{
  "num_hidden_layers": 14,
  "hidden_size": 160,
  "n_experts": 128,
  "experts_per_token": 6,
  "d_expert": 48,
  "d_shared_expert": 64,
  "hidden_act": "swiglu",
  "moe_layers": [2, 3, 4, 5, 6, 7, 8, 9, 10, 11, 12, 13],
  "router_score": "softmax",
  "normalize_top_k": true,
  "routed_scale": 1.0,
  "balance_loss": 0.00546,
  "balance_bias": false,
  "n_groups": 4,
  "groups_per_token": 3,
  "init_std_router": 0.00688,
  "lr_router": 0.00177,
  "vocab_size": 2048,
  "norm": "rmsnorm",
  "norm_eps": 1e-05,
  "tie_word_embeddings": false,
  "optimizer": "soap_variant",
  "learning_rate": 0.00792,
  "beta1": 0.95,
  "beta2": 0.98,
  "batch_tokens": [65536, 131072, 196608],
  "max_seq_len": 2048,
  "train_tokens": 517400000,
  "max_steps": 4261,
  "dataset": "wikipedia_en"
}
Below are experts of layer 9 (counted from 0) of a mixture-of-experts language model. Rows are named router (the router's row for the expert), gate (a neuron's input weights, with its number), up (a neuron's input weights, with its number) and show model dimensions 0-159. Each number is 128 + 24 x the weight over its row's rms, rounded and kept within 0 to 255. Numbers have three digits each.
After each expert's rows: "comes after" lists some tokens at least twice as common just before its tokens as in all text; "gets" lists some tokens that make up at least twice as much of what it gets as of all text. This comes from a sample of Wikipedia text that the model never trained on. Tokens count by the router's weight.

# expert 118
router:124133088160159144139152109134126138164170098098081128140131131151122108109096156100189106108162131114150125091154121124116133138103124150094160119130117175139117116137191115152134116122136158092118124125157077098151161144145132110165130118122126099185148149146106112122143123118138125140131166125122095116120095133132134094089108117122116161112109098130143120140088152103132091144099153127125089128087107115104146075091127049107122145143124124086134084119098115105121144119124147
gate0:129177121082132113129133119140128135153144130127145149129133124121128127131106128124107132143083141104137128131130174109143144138088098129076127157127101122151105131133126144120149127127126123142128155128123179127146131085096133164129177130128146120128167114157075128143125143129154130132129113126131125128081127112140122129117196137203127125128126102158111158131163128122255141137130140153157124144050129119140142130128126091090120128103124126137128098126135101113125133128145127
up0:128164200172129128132128108155138128171126130136138128130125131120130127128128219120119173125125129123168132074132121130144131131092122127106125128127132160130121118131118132086134093128130164121160164154116124140174131142128124127126128138127135125130131126136086128181128134116131215132107127099128148130106142101144115127130130154144129149132130128162139125137148130127132140130099185129169118155079127131124129117128128097131137126128145100139108128103143102218133130223164153
gate1:139126152080130103108132127129128159151134134072109126120079187127100129160118127127113133127127129132139116132131116026137150128129132125120154199209126125132102076130120128153178153119089104139072128099129112125134129132159124108057118128148086082142129127123129135140132128157116136129123145115151124130072150129144128118101127130128131142094126121133138127139165115094123157111101119048108158157123111129129151124129129141116118170133139124128119118119134134121144154128131128
up1:168137128079141110111141138128071129138137132155085119099147143043137128126139136128130104128130129059142111095129128128183122143128122121124131161116153114081127121112091132127106143129118114141128126116130124119133241101135130121107100130091126129126122111126128142126117113169141129126129126104122092129111105130168139130115130124104105160116115127069142129127129136067115095134107128134132136155134129134083133215129088143110118133120082127108115164117094121110122129136126135
comes after: "s", "ed", ",", "ing", "ation", "ity"
gets: " of", " in", " as", " that", " for", " to"

# expert 10
router:125144138089147146158129112157172144128127114144144135107094100126134126160124106141099163142152157146147138145118146111121158143118163122150082139099104117094110081102145148109119115167098169057141146112084138098124132175118129114124123129137165134160153122131088134137149123088172144095144095163095111168140101107113147140107131114166144098112127160136128113088148085109080153138101087154147155126138120127105108121101127142155135167146076188141135132159120133127132135123127110
gate0:125120135079142130128121129171129128100127113096128118128136129120128091090128128130127113127118180101140129125124095129079128122128100127156131128111133111128132127136129110115130101129136144127130156131109129124135127176168135163133126125128132134122127124122127135173130135164113126125124118080140133080160117113114165160133128112133127129144116128135131130112147124134125071126126126128065128139127125183190128126000134139127112128193128125114133146188128126128136127133106151
up0:131154123222090095108141133138126128127129128127138135128104168131134146134130175127130133103132076128114130116169136099138130126135130125127115141150138130129120128112130167142187127127129130154124131125139141129129113054084119129128127139133122126128131129131129094127128089118131148122130134128089110110124152130160124056130123130072129209126128147128080031156123131140126076128120124132137120121118135111096128131164129085129154130048133140139125114127135148091123129127151128
gate1:123129159130082125121070128115115132127125160131141119164128082128124134129201128155148113127126119140151156134134126124127144128125125147127103130126105126184149130146107080126128125129100125149141092129116063128168128127128132077121112071083092133128124111129146117128131143107126061127130122255126126134131138119134123137116106131146115131141129138066119099114117131126120181127141129127127115130132182106128129117129102117101128130181155159102106129128125126116128127101100127
up1:128128123142118126128211130130137126126145163164127135124131160117134125136043129080124155129129130095065119127101135126149116128073153127127160137127150148114118128091126225156125130136135130137126160127134166148105127138125125125129133146152132101127131128132173135109124118128130128109128125055118145085129183129127129146130138128082168120119190124160138142143179128128134128127127128126129138128142078129126126140130158129142120139119124027133129112127128116133120127136138131
comes after: "\n", " |", ".", "==", "===", " =="
gets: "\n", " \"", "==", ".", "===", "="

# expert 78
router:149115172079118107182149133149152141137119132093110115104140093089150118132135097156088173153155128117118095154096119167157144117125127123133103093124158131091102157138155114118120127134098178094145101136164090118110168167140117137141153148123127090112133147122104107165161156130103141196128124121111088123121118098109139128154171111113137134092073159133103140127146127138149138127119116149131121110107096161144109164103140124135098101154127167171095115160117118164116144094135130
gate3:132146129143119125187161134128103057149113123087127147150122127133132128123130129128079024122127079129157129171128109130130114120123106095129126102114129066108137127113134128138136129202136133137132096125173128155127127125133108117137125136125137122129139142148129150128125129097125133098147217155130122172126128142174111123149137132134111122125121166128124128113130123133076124187130133188166128126118130160132119130139112124129129130128127122128117174166149164119081132100127151
up3:124127134130130126124124142123117123120127129129125090123124135124114123052118126127161148119128155127126127144117128115130144136142147128136129128136103145106125129105192123125127146096127133146130127132083099134084117124197126144125128125121058128171127127128135135099127132136121150131066130148163117089135128146105141158235130114127156127093126140104114142115131126128200151105123129180133143088146127135129128127128059128152125133148081075134127099129097129131175101175103124
gate4:130121127124132145175115128131128133193113120140139123131127167095134135141122151141130122127126154127087137119129131160128123134181130130135147131128127130124146148158130090128143135175122143129122113148114128130080134129098135129127156108094128135129141147128185119128126132127089194157136128113115117180137146137125129124140117118120131141044160157122128124135129099124132125133111121110135064032129127134025089129129137128156134118130123111126127128103154182079101117090107128
up4:122109115101130128131134127203101123106131127098107167127124081121123092100127157103130136143128144169172132150130126085143160122172091128120141129078115072152153083126137079129087126118108125134130131139132119128143140142130128127150127114118094131110129121132136102134146106142128121128224106130129193127133153126129180124076135118207122131142128081121133128112135127128132114169155136123127130129130104146147126127088097103127128128141146127137110148128133129131124131138052164
comes after: " |", ".", "\n", ")", "|", "---|---|---|---|"
gets: "\n", "|", "==", "===", " ==", "|---|---|"

# expert 49
router:149087132104131115160107082146105145141148104105100132124136154128130173148118155123185150109178148124140137124144173118113111110087131153127145117127094138131165182114178118124146149139113150088099097143109106132115130140112097137110158159124144117166137089124109144142154146095118114126112166167123156082132137150164087092157132101107158090169133085138152113130138132086110106093108099153134119157138151130153172103115133081110153154169147136113124126161136112104124118128119098
gate0:144129128101080153126129126128132127143107141098144120129129100127144113100121133135135127128124171122121074128128131153098127139132115170127126113187116102141133125124128125101118127129129194120087100124133126112122126091109139105126185104119089113080131180130099114138119129126094255126083133123096153128128129132170106128082164128084127137133129133126068129115155119118141124128096128083130098160107129128147131074117092118109116129096108136124124136102114107151133137127137127
up0:128130122134124128172140127134109188149110135111148116132129126142144153114146147130130143215115126138133094128098187100121131106139121136142132115122138142138104122143129128132133136132112162130183125129122128129069123128127120129227121127199105138139122170110113126174109128122130131140128153133127125120115140148154129129133165151107170150215129132124148124112130118142135170131028122130133121164130128113142147127104127113124126124108124136133182131130138130179135123128132117
gate1:123119151118114125132133126124127130129079172127128129117048122107093030148081127079127136150153129128142129118155173130102129126077131125065125123127127146130127129144199124116128127124105125117130125130133112162075152145074116168154130151125129151104150142089124145097119129107097126126124164133127128153119127129118131130127104084129133096179162122127117133131128127166130128153089141138127108155138144115102136124129126129202123141129192135124125135129148104130088123135127141
up1:162129150121125128158123138149151145127127165128121119069121120130095120111123131135111183128128136196128127122138128125141131130139181142139155118100129169047081091144111129128124131148130183127128168128056146120081114105141127134112130130124127124154131108157166129134127126133127132110130118102149130094131120164138133149125130114129081151145127149128154124133093140098060104091128128129127134088127078128100141127125140141109124131124082035163128142131132120174124129126135116
comes after: "ed", "ing", "ated", " to", "ted", " with"
gets: " to", " a", " by", " with", " of", " from"

# expert 102
router:160127168107121092141140142168134109151116089109134138116106093145093134132079093180131131119163123150119134100131121158164117153128095091137107098138136104128138138096137122133115134090136135110095135137147152087132127131146175107146167130160115162163092115122127086135147137178128118117134141133104175137118147128141085125126101121171110130097172125119163155152138164067162084099091130131132135187118137169101112106151141117137142116118146087143147172102124143166129130104128140
gate0:128130156128132126255129128135136133128115122137139127128128140151117126128144125137126132158128181121126135140119155128107124164139088125122132190135130126144170133127122128122105123133107128121126093112132129137155138137126103128115130128044221181090122111123133130126141141177130129150136145120097130130129130113122118124129173137130143128180128112148128128108139138136184072125147144130096128128124147122138138127088137086115099105134126131126122130125127149126107128103095123
up0:112114099127118135086148169126130127102128095122134168128093134128142126095132158102139168138138126127131134125134127103121113133137132115125149114126133123082093228132145118117138127116122127205111094128133121126128128145095127128133135128127122123127104237137102133124113152128125024126152134135125148130133151127128125098128128138155134115132130182129129130125130126118126127132099113129160141070126146127140131092085124129136187058130125133118129125178128140127127129131125137
gate1:115143100126157130133120119145131085122134126187128125128135101101122170119131118124127098181115105128045138136136109162110107131080108128127021119108174124109120143110110123139145119120128092075134129130129149116131125152133125114130127123150138128124126128143058149191105119142128123156137136122128138123127125109131129110033137149136120113175124129122118104094128130127108118128119158140138136161094127127143115122178129133126129122059130122123122178123130130125125122100104126
up1:136201134105136182160108128130171127162096120114196094069132134167130128128116140208135129128139127150130128123095170131126135145185139127128145129128116140139129157139141132154123138120054153128110133217103134129127120126124139120129114128114131123093118109108146170123138125130166129127137127112131148118145111135157193109129125108124126149118122126079130128129174131116139128125128123107128213159119135084114140132114124111130125127124087109127112143136135129126093109131129128
comes after: " |", " (", " in", ",", "|", ":"
gets: " 19", " 18", "20", " 2", " 1", " 3"

# expert 48
router:124151175081108100149117147124140119145127100136152142116129116130089123140108104141154132155131152144110127131133150114147120116132160117128170126116128168129124111110170149105091172115145108102109113170163185123125073139120139080130129144100128120133104105107121133152135141132152105116110164108145163105138127132151147139158158111141136144096144080158161121148146178102151105135116122084153158169069152189102104093145114085114114107146129119150154173119122124163097081131104121
gate0:105126152127148116147130104142127128130151110124128127127132115105151069090142127083163106110148129126150133125124158134173088125114198132135081099145103123137067133122135119135121126122145097124128145071128124128149083128220112131078126125124128121133144144113130146156129119128075123126142118088134139125120126130137128152128110223121132132133120125102133133124111141115101142132044193123150120128139136132144120104116116123132128130127126121125132204089138122141128145129123130
up0:158118063098124130129116116127079123054127135102128106123041109129095165160116129140124141113124139111092136119135128123107127126153111142142134135110171134129153105170128111128080112128138158162143126131134128125117143130057129130139126127129164128129134126131129113128126121126127077146099129127137130187163157116128148110081132117133147057054143135147125144128132130165152103127124124164136126144115130147152098153142129128128130117126114188135123128139115098157178070127127132
gate1:170110127111131120223168127147111109092137123094150089127144129125127137129115175124127139098127115130142132104136130129125110125132100132078121151186107124130070129170128152142127127130084081124123130131135138131125099141128180107136103113120170132128142115159127113128166030127119141112200150127114124153125123148159115129136135120127131146118159128111130143107119128127151118141081125144086127131095126128135125162125128125108084175133120130160123132131128174128143090127172159
up1:156133130089131125139120141121130124123188118152127132121167114121110137133167140136131153130117129132135127126237170134127116120118127172132106128136105095162119129150157117129127143126088120071123133160129201130125148135150132117129129122124129129143144088171129129127100116106097120118105127129110127177122117178139146124140126125120127125105127167119127121134143195130084126161094129129128100126068124128121130131165134120111129188131122100171138133142075183127120071107119141
comes after: " |", " ", ",", " 1", ":", " ("
gets: " 2", " 19", " 3", " two", " 1", " 5"

# expert 79
router:152110081133079149131127138124108114161082118135142116093164115127109146067117105129112084122152097111138185121137085148104131144127096110111107096111097159164098133148099132121167141158111108142151147107121114152122146113112070121157089130142177114125134097116108142169106096154128185140109099127113150122125160130115121117133148116098150112127135110140147123106117105152091113158126110137115133145173198118119170142119137159108146160116145128104159109142160095088137151114135134
gate0:146122141141135128133128126051154136118078160162134125109122143150124111136128163148128129097160114120094142127133130170139131136114207140121127093151058122129126126124111122128011099128132127089140111162087133136119128121127128134124128118111131125128127133134144129160120148121127193134088121115148119117138128159130128097129125113110127127124125123105122157125133162117135147162082192126128129105116162139118127140100132103101137143061122095126076132144121129108127127128119174
up0:142126126169119103208129128075127128128128080141135132115125138124120142131127129111108103064196100122140170133126159130130126154096129131139125090183113074123124134128099133131038095144114108093139133170083064151127125125107118158126113099155132124141125127124148136151145136137127132130113128141184119131130163135129145118111160127122126125128141129125117148113127151128188137128116105131153121118118125128126192163130116112137141127127137095147128141199130151138131111129134162
gate1:127135128128125140139121107150133163136116075121063142126158115129126129139106123126133120224119122129132167146071093134128122095140120125102129140133096130108131116131185118120136133088118114139161136128147140134100153130157106116187134109125155135128093192113106122059132126135131142233128155164119164131141147088126109157130131117126168133167144128069122118138127136129128128113129083116127131145115085129130151125138119129136128129131114093099128137146107129139104104135128126
up1:142168129080087126158141138097129128128123164190176120105130122128119118125129130129123129133142109109121210123104072120129130151126176130127134123164123119140130160132129149160134118126107126156115120124140127142119125128149153158131113129118110100092081123127127134152133085089106123124130139191125064118167164137135077076121173180123120140137120103135164182227127131122143127128129125167113117131132111151153114131128136124168136136143136110128122123129122123126135144110116119
comes after: " ", " V", " Ca", "us", "k", "an"
gets: "ta", " p", " c", "ba", "ha", "da"

# expert 5
router:139091129122115095154131106144127178160079133144172081145172172111109105105118156099131134132135176131150125105127125089141184147146106118105112089125105121172091131130115128135137116133089142115148120074085107163133157135135109136127100125110149120162133096118113149097088118174143144145153094165158156150109132147112112155093133133120147176163135148131116159143156155091117093139150138114121121098146155116110132150144148148134131103106096131165082149157107110115154108144109110
gate0:124128132141155129107093125123131120132140156128124140129145128131151129129129107128139155129159130131129133108129154099127129139135125150105096129125172137059132135141126088128121128127128156111140141148075053147127103128137130127127128131076095131131153135120125133131121121123129125122147119130127098130124130154140144130123036135143129080098165167157126165109133126125149129135140148116164175152128127126128146087126127151133179138129098126124008137097075100128088085093093133
up0:084089122212123193147126116120048131091173128117136129139116130128084069132132135125145143130135125129125133153066138124139154129126128128129121124130132172127133128124128132174073160147132090112128118093158128130144030128125080125129103128129131118127128091133095124128144122129127136109118138134121129156129135132119121124124136149119134126148163134142110103128137118114115131152158128125129077120123143117128120116190118061145128132125149125139177159130123123137091114132176116
gate1:074136129127115122163142134159129135131132142132124135105131130122130132143136129093152136125150126102138130116117138172128125124130137164110152128127100124125129124142127127141180132112124133123123122117181126141127136132165114139129109125128129170122085130078053129171129101128142128128128139141233128130063128129144136128131157132128118124143129083131129128122039128124150127121129203125142129098139112128081197134130177104124091115136125129161113190101148116111125106129128128
up1:103131098079127105132131113204127127122132171114125125100130141108130162149144130129128140129145126108195120127125129127125135128156124129113149170107128129116127130131132128167174122112131110076128078160125148128128130127128128130117123162129127175111104122078094127122144071126127144118170128099160054109131118053122154157128136103130129136140127131134093158118021129113122133128181125103145126124105131128060135126121117129122129137125111098131120142127122128134126089127130124
comes after: "s", "g", "p", "us", "un", "ri"
gets: "it", "t", "et", "n", "ion", "b"

# expert 58
router:134191191151145084143115131141128118107149092107150139144097094137110097126119124156143137131136142110106165143141129135133147138128165126132131120094127131117098149115160140138128134133162150118094132128136115134174107176173148116140152158159151098131123169119175106083119119135147148103142137125110154151128143116158124154131134139164056122143123160103157146131089170153194095101123123142142120098121128158067112110139108104134097128122137091143103136071135101171129134138122124
gate0:120071128124145128135129138070130112126147040083124125191113117116131128126162118141131146128149134129119168125141130128133122122150127125128140104115127132127127128112123126132129130212194113122124113124137128109163130133142162122172131131152127134163128135163146135082128121139128131128137134183116127124140131129139157129129082133182125113158177118131128120120121155111127113059037127128128135131128150133162114111080104133093128097093157183131128159128115133132128129124131135
up0:129139133115123207129076126125145118132133120134127128137123130120108126128138175141165156126139113153145087128154120129143132141134118170138158092129128137215119089127094132123119142130143126119124127131090127128127120135127128118157128190170120128128125157125145127083135134137132154122126193130130123122128119146125110134134169128119196095127147103130125124131106143093168246087110126128129126132126128136128094130119093183127138115066145109123128095128126118132128129157130132
gate1:077114129137098147130172149130097127128121112122203129152099129161127128129137159172124125149118134127131142139045128132125125138124134097126157134126128153132110128121127115135135103162177155116123128087151126128131083110126128099123134131201122191145125054127109116139127151105113128135139110128133127137134125120135113129111133072123126132168131129106128142157130049131129121170086128175131142136112131092064131132115129122100137067129141127131148129152177146118111133122128130
up1:084126128125129100120127144137128130129128128133129129109119126133131127127152150155107078161088124128122167132164093110105157120130125125127130133110142155169133077201128122133121134129138149134099124129119105136090133109128131106128238127132080157132174126065129106132057131108124127154140094129125126123159127130156134125073066125180109149145128118125115154131130124133128127131124194122131133130099124093177109129131131121120156135162128127170135175143127120094127136130125128
comes after: " 19", " in", " 18", " the", "20", "In"
gets: " 19", ",", "–", " season", " year", " years"

# expert 74
router:131089169119179121147160151112102097140087140093143115083127127122137179143096115145082132101126091162151150144141086137172150110164137107097122101102132122169100149071161133104157140156107163108144132123110132154156115096143113127117133151089144111122160138146108105122170153104153173099091126139106113145110161106083109124127152103105153130128120109099175138144145135181086146116122134142108122144132110157121135130165131163120128110130136160143102154134163156140128123106152120
gate0:125090131117092112141119111164126142121142091132104134105150089127141128132121077129150119123126130134128160134125149130134137139084128205133116135130104095125108111101128129113148150084129149144112129129106106127101138135114114129117126138057130162190128084119088128149087155071164129161111107152127135144136096104130117129126133204134149153102174131117133114118128151161121133150118133133151150128129132120141127126143142129196120139143123109127116109127125124205100044130127126
up0:112138127167126127105082140155110147139096131129143127127076125129125104109135118145127132128128128115144172128069124111128125139113130124125120122125130124125121051113083137122147149110104119127123139118104116127038131128137105127148128120123143142145096115146149140152091137125120128110095129129092135160143105087127127199123133184144167135121180137123130230117100135156136129038127116128126153125141144137122129125121120128127123157140115149149158147095112093124122082116126128
gate1:124160093133131192124165137113116129113133153119096162151134118115128115128131126121128137125121129130131125124056198127079136131134159169049105129114109132126128129146119127124127121106121141138117132125077133143108134135130128150110112092155111129224151127173138134127126145111128079132127094128135182111113103130131129117122126153120100086087147143127141129123123134130123092131124124134124119071136118174124171136095127110113145174109126111121129152083118135147073085116144106
up1:128114121115171099149187131126187151135115144207122134074132122106126125128124148092135130126133119179115117097145121123112133108151129127131012166135128179121074130128132109126122132130128111133153163127134136129128160137158148113118167109133125158141123136040131068106083108154132092182125126127122126131115160138128126113150122114095103109128126148128176131084130125134129121128114130153138125092127127120131143134135128127137149121095126128151138131119113139123125149147145130
comes after: ")", ".", " |", "/", "\"", ":"
gets: "\n", " =", "\"", ")", "===", "$"

# expert 21
router:103127180117130128127093158109159108124129156162180099130114135160125111155129099143149145122107112120134126143117155119160103105081126156124146101153151156135111164129142161099171107122126132106144138149120116091095153160117132137141146152138139175114105140150109116139122142160133123151095127117120118146145105089145088138146120122130135100089085134154066158177149097110131138149096111120148120160143176121114145161162098056093147117091128168173145143141146164127148134119157152
gate0:105138134148127100115134128104125138129160131128131211159125146123049087124125148179129098128128168110135126157118077102128151130145125131157149161091127100155179084125129130130129117127138082119124127124128114118085112134156130125120130142128135128137152127127155093108089134128108152149131130145132092123135171072111128128145128106128101112134128146122108119188127127131133033131127138138128128128118125118126140112131088172122128127206150128170150116136084138131118129158105128
up0:140127138106125129129129135128126123112137196180135133163078117128135099041126124079125068129123126156129111134065134143195125118118119129126117124117108128128135110105125128130133122126140122135128131113128122140121133128127119145086130120143123128129173184137128155111136132130125120136130133114138121146130150115104091128116210115134143119132118195133112134134125128132195128185047129120124129119136128124130183130151124131126129128128102108131128132106137126134129161119122045
gate1:082135126129144129130130131128124123128131167133127098125127148087129103130141142166161130128130123144126130130179134139138135131116133130088134134126129135123120135177113111167132136117123086128131127118126109099129125128140128112133145119125129125118072128137172127075101123136150118140104128191130133102112072159093150128170124122128142129121186146124128125133060151125128255133133128102126067061141128151082129133135128116127121128110125128128128126127067124125115128116152122
up1:110152129121130098176129125124116125145131168074127115134136127121152129147114111133121192159129139152124152145127130128120119128129129121110126120094177128108109091139129171161134174113116128057125124103160126128111127133155128133124125131132113138086111140207138128071134129149141128125142147194128158124143064128125142101160128128099131169133099135128134129124126135130119114129128109128125039118147182138123132128131160108119098128113127105157129164126105129151121047104148104
comes after: " |", " the", " a", " and", " his", " to"
gets: " ", " m", " g", "°", " —", " home"

# expert 26
router:104125167170129148172094136097181085124142090136091105115143131141108130154130106152166123119157087159162131180102172124151123117108156168145135106149136132138104145072121143104132087154122183071089110148108086106134150154132158124137122132150109157124094118138143156159112117117143124147124141158121089142172114115136077131109135097159140108118136139147108144115144099102098157148128117137140120154155152132160125151145117090104139094104133153143150151129121175144107117147127130
gate0:122108137111129097120117128053129130126131237128084106099126125126129126127102128126117113130132142125130126128125142170139221121127103128119116128136076136123129156145118124129090129112148134120134140129130126141129125107127153137097174139123121166130129128134121079131086149146130127156111129136128125126120109122134146123118063118116089155129088127138127133121125128126125065133124144132124116121138131111013120159125129133129144184122127138142116127149136126128166182148128128
up0:069115130059129090101121120063124118126135132127051129128125145127119137127125129117140120128156118129157139128161135177137121086121116128033128120121089114124132140141124126118067168114143130120154100132132128160140207112120157122129143125132121128132100127146193127120111134132133122146116124145140125172089122127143146112130107125074088124109133125147125130102119132106126118134134132128137120122137131112075115168122099133082184146128115123138128117115128123125184171127128132
gate1:121127131161097131171132143187142114134123150127126082134170144109121120129144128118107136127126159073089125117149151128129149125118119120093120128129144133129125140128099123131144211135130151134168141166131150112146042153148124130122127173122160130129128136126125139126120023098136128134127128135142131130126090091131124143145159067124076140129128128127160112128118136133126129184141127127161112116125129129132145124141151127123136159071112132155130104107159081169080125130126144
up1:094187166137107111137136200190127109126095162117132106145130177119132129128139149112127124127127151108126086155144139128130167121130127120124126129127135175129126146120104126133123166127132145117162110158138131120127100129147125087124127189130129129128131138131112124084126132127121133152130148131127112132128065124126127154159146066125089180128013134180125119124128135132126129176124124126120124097121146054130120127138158126124130115081129127144132122122128127128077122128141129
comes after: " |", " was", " and", ",", " is", " to"
gets: " ", " \"", " re", " w", "“", " $"

# expert 59
router:112119160133107123138119174136116119116148112147148158138137096155102183129141091073147126143139169113138140124149131139128169154108077156125169111093154097097124142142079161171130111099073124148159152081108140133126119133097134078132114113112129139112130165121145137146106140076140121126171107153123166139091126130154161106108118083108146146155130139147103153136114159097113121068123162138150115154148157105166143126157134136159093120117127114122091110156150102136127153110141136
gate0:127110131050146126128131124118122128132169120159176103122126126149124120132131129121126113126191080126114102162140113109062123126107140091151126054153124140158078148122128118128145173129109135128122130095074122114130137114156123130121107101127092121154064118148127116127163128134114098153127101096128134125123049137126132130121099129133130160122112119128126122125123116105131134120124127088141090161125159152129037128134120127167095129121114128102144129179123119111108125128130098
up0:131137104129129080127119129121128129131129131129124122134124124103127102146140120216128135136131102127173077231128128138111130126129121133128128129174138134124129128188068103127155131084103159107121137137098167131110155128145127107139156109129118127140152122128166105057126174163129129146130124129122122109131131035104123077058125130146125125127142126138137105115091104129118114135120094124154119134103127129135126139145124076124126129128127133167126130128097149101143118127138118
gate1:109112135121171128122105152130119124163127135105129145151181139153127185114149129128101128130048121113101129141127161149129117130122126131109128134127124081107121137126123129131116154124096128197096129118129137072141102128127059144062132133141085149123120129122125161160134150129130094104131128117129127174172128163121121152142146127120132177127133134128127182128123133142106140110132140102128126091134135134153069129111163119139156052127122132122134131151116128042127119147118130
up1:134130111120090131136127118116121161129123121163150136127157132125091109141134130124187131128158170116152128119158091134064111134149110127136179121124139133156143127192128142127130137133119128132128132136145135124110143094132137165137119121144129127120131134113131120134148111128127135126156133137126128124127129101128129132113102178114129124134116104129110012114109123117138125142137087130128129125124137128144162128129085129098057164186180227132128141114094118180140134117108172
comes after: "la", "ru", "re", "n", "fe", " Pla"
gets: "t", "et", "s", "ct", "at", "d"

# expert 115
router:137118099119132115130170117147131150136126108113106136146109118104132111080111139092187126097135110104126155093136121122139145131115131122106151109116142115145101156135118089131109115123153155136095152156133089120094153164103124132131132133092098110153109162100122132140146130134134143130120193134094124131171120127089110090093116113164088170144113109109150137151079120115144082136075164135149127109126072118088107078117075069121143153122164092141143144121150131086150130091117143
gate0:127134169117173130123148134206127138136130186073120127134141127123128065128128123129132127150126112096130113120122130124141125135128140145135127173129120138130128122130087132130145128116150130131109135224121075128138128114148128120155067147081133104134110155130094125112133126129127026129120128119201144134111132123132143128132187147187146134132125130124106112126110126134166182101122148123142124128143130119144137129067126127168115126121125098153115128125125114130132131140107122
up0:135126121125134130094136126074133127124125084127130130121112133127086130135128131128087133083147134128090128128118163127124135121129129128129130132131110076119118129127122124134123139149112086129125132000131131127091129147129132141128181113133123129129128099109133084143129097142201186128128107128098136126127128138122124128099140101066097118126128127110130124135125108105135096186106129125136125118128126152132110086171136160133146131117126151132098129131077153128123071122110100
gate1:114142137095128160128125129182133123122101185137127145128094149123128129130150128128098181095125151111128130128103168128128120109127132129132128144124120201060131111129084132102131127109129144146110158127106135130055133159133123128125126096133130124109119109110131133125120105103154124136128139129128128070045127132176145128118136137165127129127191112125150138129169140127185171185064139112134135131164132141128127107134129129137125117129134139123130061131128097117139129137070129
up1:130138128052189130128137132194129140119127068113123141133126129128098160125155128148117100130125126088111095125128134109109145098137088172137128111117127126127139188118129126128129146139126150129124155116209082122117130122132125125129127131124183099148083129123059128134128129132136129108121140206141119102127140103138091134147108131139094153164145123104127127126131129130123119181117128133143178128127136130121127127132134127104130126130091079138137129152210126123135107165105130
comes after: "s", "ed", "ation", " released", "ing", " University"
gets: " in", " of", " on", " from", " at", " by"

# expert 76
router:102151105102125125126115153142088092113098096144093105090122158135139135119131134182093108162131087123140110156103124085118088170146150126145121175112127139120144159133119086096124146128084130133093120103102097126097141115130143152142135136092120136146118106139130136147137126112094142115103154118151097149100123125094096137065143146181174144117145145094062132083127113111122137110079141129147124113139068110095107159142152114149117117146129136134126117131135103117087141153149177
gate0:174149127126122127136120128151136140114114133106126129112102127113113133129147100120123100112128141128145124128131083197128118128203124123124120128143136127141121136104126039109115059060174153060139149128105099130124167119126153075127122119127138130127124185101182101124128128140128076125128147189090170141093146079129132150127160122120131105130131096128156106058111127138129117133115123141084128145127115115128129129130130127116121094104143124122142107126137136132126123128125127
up0:100176118126130143126088122165155137159134177187110124128153138131127130082128133128127131147134103127143114119083121211131118088127183131122158120104148128062119151130113133159127132133132130124128158129118126157121119133066137098127125127156155130123130152126134124145149132132135105128111138127128166125129075134152149125079183129127104129127124214133143113128054142125143127129136128127135113131185122124127125144122112129117079102124137108117155131128132102134069147093141103
gate1:128121125109128125127129117092159149122128141111127133129128167132116091151128117138113130141128127128133145128161106130135179088127133138137139129132078066171130151129129111129124128101127064152132130132117129142085131131203125136127126128128129120139128095129052119127112163125098130129141127123137125122128136130129128125132113124128130139131127130119099147129128126127099125099120133064038123150129112135136255124144181130137129132128153099118181137152106133129126144116163125
up1:125146118138120145104128134154112111131121116124110112159143162088101155103134126142152125107125117135117101132108145129135135129128129103144124114119161135100130095134218129126128128164137133111130121137177130128130076144106129080139131130140134136124137198120138125096130106127140150109129129127098128127148128128128126076149181140118112123131138172123128108128131080176125128150133116137136131122137106129119000128123039172124127125126118088174121128117129138149129110120137110
comes after: "-", "\n", " =", ")", " also", "Personal"
gets: "\n", "==", "===", " ==", " =", "---|---|---|---|"